python train.py --n_layer=11 --d_model=320 --n_experts=64 --moe_layers=[0, 1, 2, 3, 4, 5, 6, 7, 8, 9, 10] --balance_loss=0.00301 --router_z_loss=0.0001 --norm_eps=1e-06 --beta1=0.9 --batch_tokens=131072
Below are experts of layer 4 (counted from 0) of a mixture-of-experts language model. Rows are named router (the router's row for the expert) and show model dimensions 160-239. Each number is 500 + 40 x the weight over its row's rms, rounded and kept within 0 to 999. Numbers have three digits each.
After each expert's rows: "gets" lists some tokens that make up at least twice as much of what it gets as of all text. This comes from a sample of Wikipedia text that the model never trained on. Tokens count by the router's weight.

# expert 58
router:521565531487527444455510517440558484512450463463484518525476483541473484518390518469470508475434483534478451542506571468508524486462511507549564504487469537555473517542468520511542459533547444508494526535471443539491504526499493510523510434
gets: ", ", "1", "2", " in ", " ", " ("

# expert 26
router:503603474514481469448513524464476519497474453453486478570508494476495497491502531490470494499440431499506406512488499447473505539404564548490501530441482549533527499468500542503510478525437391507485516547493448544516481537411516524507478453
gets: "r", "ic", "l", "ac", "ar", "\n"

# expert 28
router:484529445428520467492521464464471465585502486449451460554505487522479536538429573498468563529478488497514544547502546454503476455470522457532519462472551526570576554495502526557485422504509484525430540474539467544448501512493487525505462444
gets: " of", " of the", "ed", "'s", " as a", " with"

# expert 35
router:456470492524490406498484474462501502543521485490504531515509518517492540569459504529432562512555480517471477495535572514446604497505506581541517531513403483572471520471478488551503501542460460503507506561472452458492555473457482489510502469
gets: "g", "5", "4", "3", "k", "z"

# expert 19
router:543492486487527502526510493511515502580489454469512462540471506501530486516414543475492536466467470547505473475568538514487537437518560499531477479480523503540543516519468538593544447512535457513423503487472469539471491529469457506500488514
gets: " in the", " of the", " the", " in", " to the", " at the"

# expert 7
router:543480437469524516501565494486475479519513533459450455542489465508474538482468507519504536467506514492518474580514538523487473474459547557461490518482508502539511553482427606523553462475527478511460545469408508499489514457519460526523501522
gets: "'s", "ic", "al", "ian", "ary", " his"

# expert 48
router:542520450486523495433569478477435501577493508504482516560430514547469432534425578488457503516469430518454512553507527469469497467445560570544534501460489493511491484497467560512497458497517474510476532505483461493469513514459519559547509446
gets: " |", " |  |", ") |", " | ", ";", "% |"

# expert 62
router:463541491461504421436535520470492456568476454512484497574459517507453513597480584415459522489442460475442519517518532442408535448432523495511546521479463499490499527554509559557545457497527439497467487433453452501486540540477527515571480527
gets: "\n", "| ", "|", " |", "|  |", " |  |"

# expert 25
router:531581501469491457465509491466474513516478461490521482534495487487475572561453488471501536447491484539527499538527551487472560465424489461496501507498451502555533521522443519547499513443497494491420496538448529508528467522487502497576508495
gets: "\n", "ob", "-", "ang", "ag", "ip"

# expert 31
router:514560475525507414437533488458466501616458465509515518551517510565501479547476584473480545485421423531414469537531584409467567451481553576533526539498498518515517505504512506528514448524494466513448491531477425473472575468488532543528537488
gets: "1", "0", "2", "3", "4", "5"

# expert 8
router:508506519510514491468506481419511494581486481476559482598484521562502486585489551463506519431502483567485478480522535452466544501467556534548542544483553528483484548520473522541503419553505413520451492512501476570471526517439525578556453487
gets: "\n", "===", "==", "\n\n", " |", " =="

# expert 53
router:487502443480522459450567493476475493597477505492474477512444462588482474578469607474453528500480429501455509508511539422453567502446542565557554494496440525522543484537451547514520426535502460496449507518473447532459536515459522554528470469
gets: " | ", "; ", ") | ", " (", "% | ", " |  | "

# expert 15
router:520536471450525427428534463456485496560479491492473471569452503548521457555481548463466550496425442532460460536503555432429575473481521534510490507466446526509513520566510511523508445553484439523503512509447452523479482509453521494562510457
gets: "\n", "| ", " | ", " ", ", ", "; "

# expert 41
router:460543452492522425473553466482482480614509501443475484544467468560481530531466576492402567504526486550458457516519514395476565483476520555563534506510466541547563533501460502500518468571522486534458504502484412519502523521466514509521471453
gets: "1", ",", ".", " | ", "2", "0"

# expert 45
router:475528378472552518530546527433460437508524520458480463503478505513455476500403580448479501458493496521471451539475483460467488479448524503522531465464504504504526473506434580561503468482549478477467503429509461449523518487476474516540448513
gets: " and", ",", " =", "S.", " of", "ian"

# expert 55
router:491499462487460451471482530498482497545508510438533512574442482527440555534493509416499481459486514488484463547550534452434517494445494454543525459478445534594477550508487478582537473500482509493442505484430492564502491554479498577520496484
gets: "\n", ")", ";", ":", "-", "="

# expert 54
router:519546479476523493461549516465482501554497486517481517512430479587455516486444535508460539461441427518496504582524567486485507445452535468487558533465474501584511534536454568546487435526476447470497573495506481465471551475518469560507526488
gets: " ", ", ", " –", ": ", " -", "),"

# expert 4
router:496543506473558477484553487470501466571480481527544519587467532535479481548470542464465506498490432559452501570511550458421520435441562526561493544432509508522535506573448557508492461514537478510456561441519475515473531508447515549546521543
gets: "\n\n", " \"", ":", "\n", " |", "|"

# expert 43
router:496533484501531475501561473504542472518458497468505487533507486500483488487419574462487528465491496548476432531469509453449473468477533565448450535509533510484464520510442535548555459558519457521492570469478465512495497509485475477575481450
gets: ".", " The", "s.", ").", "\n\n", "\"."

# expert 16
router:529521463499494503500523474436526483548504511483497518593473458494508480506442543493483552471468425586481433520530552463475480483459529567518477555468509520539497509506509519532537429519513450526412548509499496477470511490457514532522497464
gets: ".", "\"", ").", "s.", "\n\n", ")"

# expert 49
router:491522488454519493451504494495485474543482485473493541556430507523463475581464559492511529442501456537465480533555537434473524465464532501570468514471489502568508457514497495538532501490495447524487508502480454514511509541461526521576499434
gets: "\n\n", "\n", "-", "|", " |", "==="

# expert 57
router:523544459468557455456534440505471444523479446458524525476448575550498476502434533497528536447509500541491446519515594430422522489480522524551500510448497526493486497544431519552574499495519468494443483477505509522530530473472446562513421450
gets: " =", "\n\n", "-s", "S", "-", " S"

# expert 38
router:474525488491546467439531478465506495578459501471462522599484475514439448573450602503481521491501444521443471489538571462477572450486547550507470497464509502514497516501488496546538482546518435540435514531509506514508520513406514549565513451
gets: "\n\n", ".", "==", " |", " |  |", "==="

# expert 33
router:470532462462547481496587489454554488550489463497525515512457516530473508520444581491461494406480470566483460556490543467407475473463549483510488533497523483505474486553455559540531463525490490484513524465514447556484551529475513533580464487
gets: "\n", "\n\n", "-", "),", " He", ":"

# expert 61
router:530549514496523437424505497472505501556498448483510541513529447529475508551445543477498552487466435503448437520540562481497558470472530551481516474506518498522496507554467537506530492529525471485481537547450432511528521521471509488553499467
gets: "2", "1", "0", "3", " | ", "4"

# expert 44
router:512564428516504425452542466479495525566502478457502534560500455583463543530453575439443531450474473524437417528571583452422574509484534540532526548498498498547542545487481544522513450553542494502459524512415462530500500508467515537520509471
gets: "6", "5", "7", ".", "2", "0"

# expert 60
router:483524486452516500500497511488492509580504493476512442532495492565469511487473543502449539490450450494470500535498533514475520477486539488518448525513529535554545557491446503553505438482465499537401548473526455561426554500487474515493480414
gets: " the", " of the", " The", ", the", " a", "ing"

# expert 13
router:508483500506514435428537444482463528575474467492516532503494478583464507538490574507485518489461429517459465551514526476455548466474581516502520502523483492538483495525429569506530467541498467520483512519461443562480547531481500526525464482
gets: " | ", "–", "; ", ".", "0", "6"

# expert 6
router:539526471464496476519516509445546467523486491491531482509496500536479485546457583493481492464456449556471467489513537498462494468484567489509485526512492544527515526546490522537493432482487470552466588439486425512460563475480473523544465410
gets: ",", " and", ", and", ", the", " as", "s,"

# expert 1
router:522506495517525443484510507469493484595482514507503500583519497546479466540473568453459515473429479557473495515530560465469558450471537571496539496435514465551552510526450500526525445506503475476518480524462424463462509447465498534560460462
gets: " ", "1", "2", "5", "3", "4"

# expert 10
router:505495448462496435441525472535442504564472447518433553544531540547497466533462557477441459458444494475476512484562516460467470490510576498541561493473478499501479507531423563574505468555529474522460526503551472585503562560434516492531435489
gets: "–", " (", " ", " | ", "| ", "/"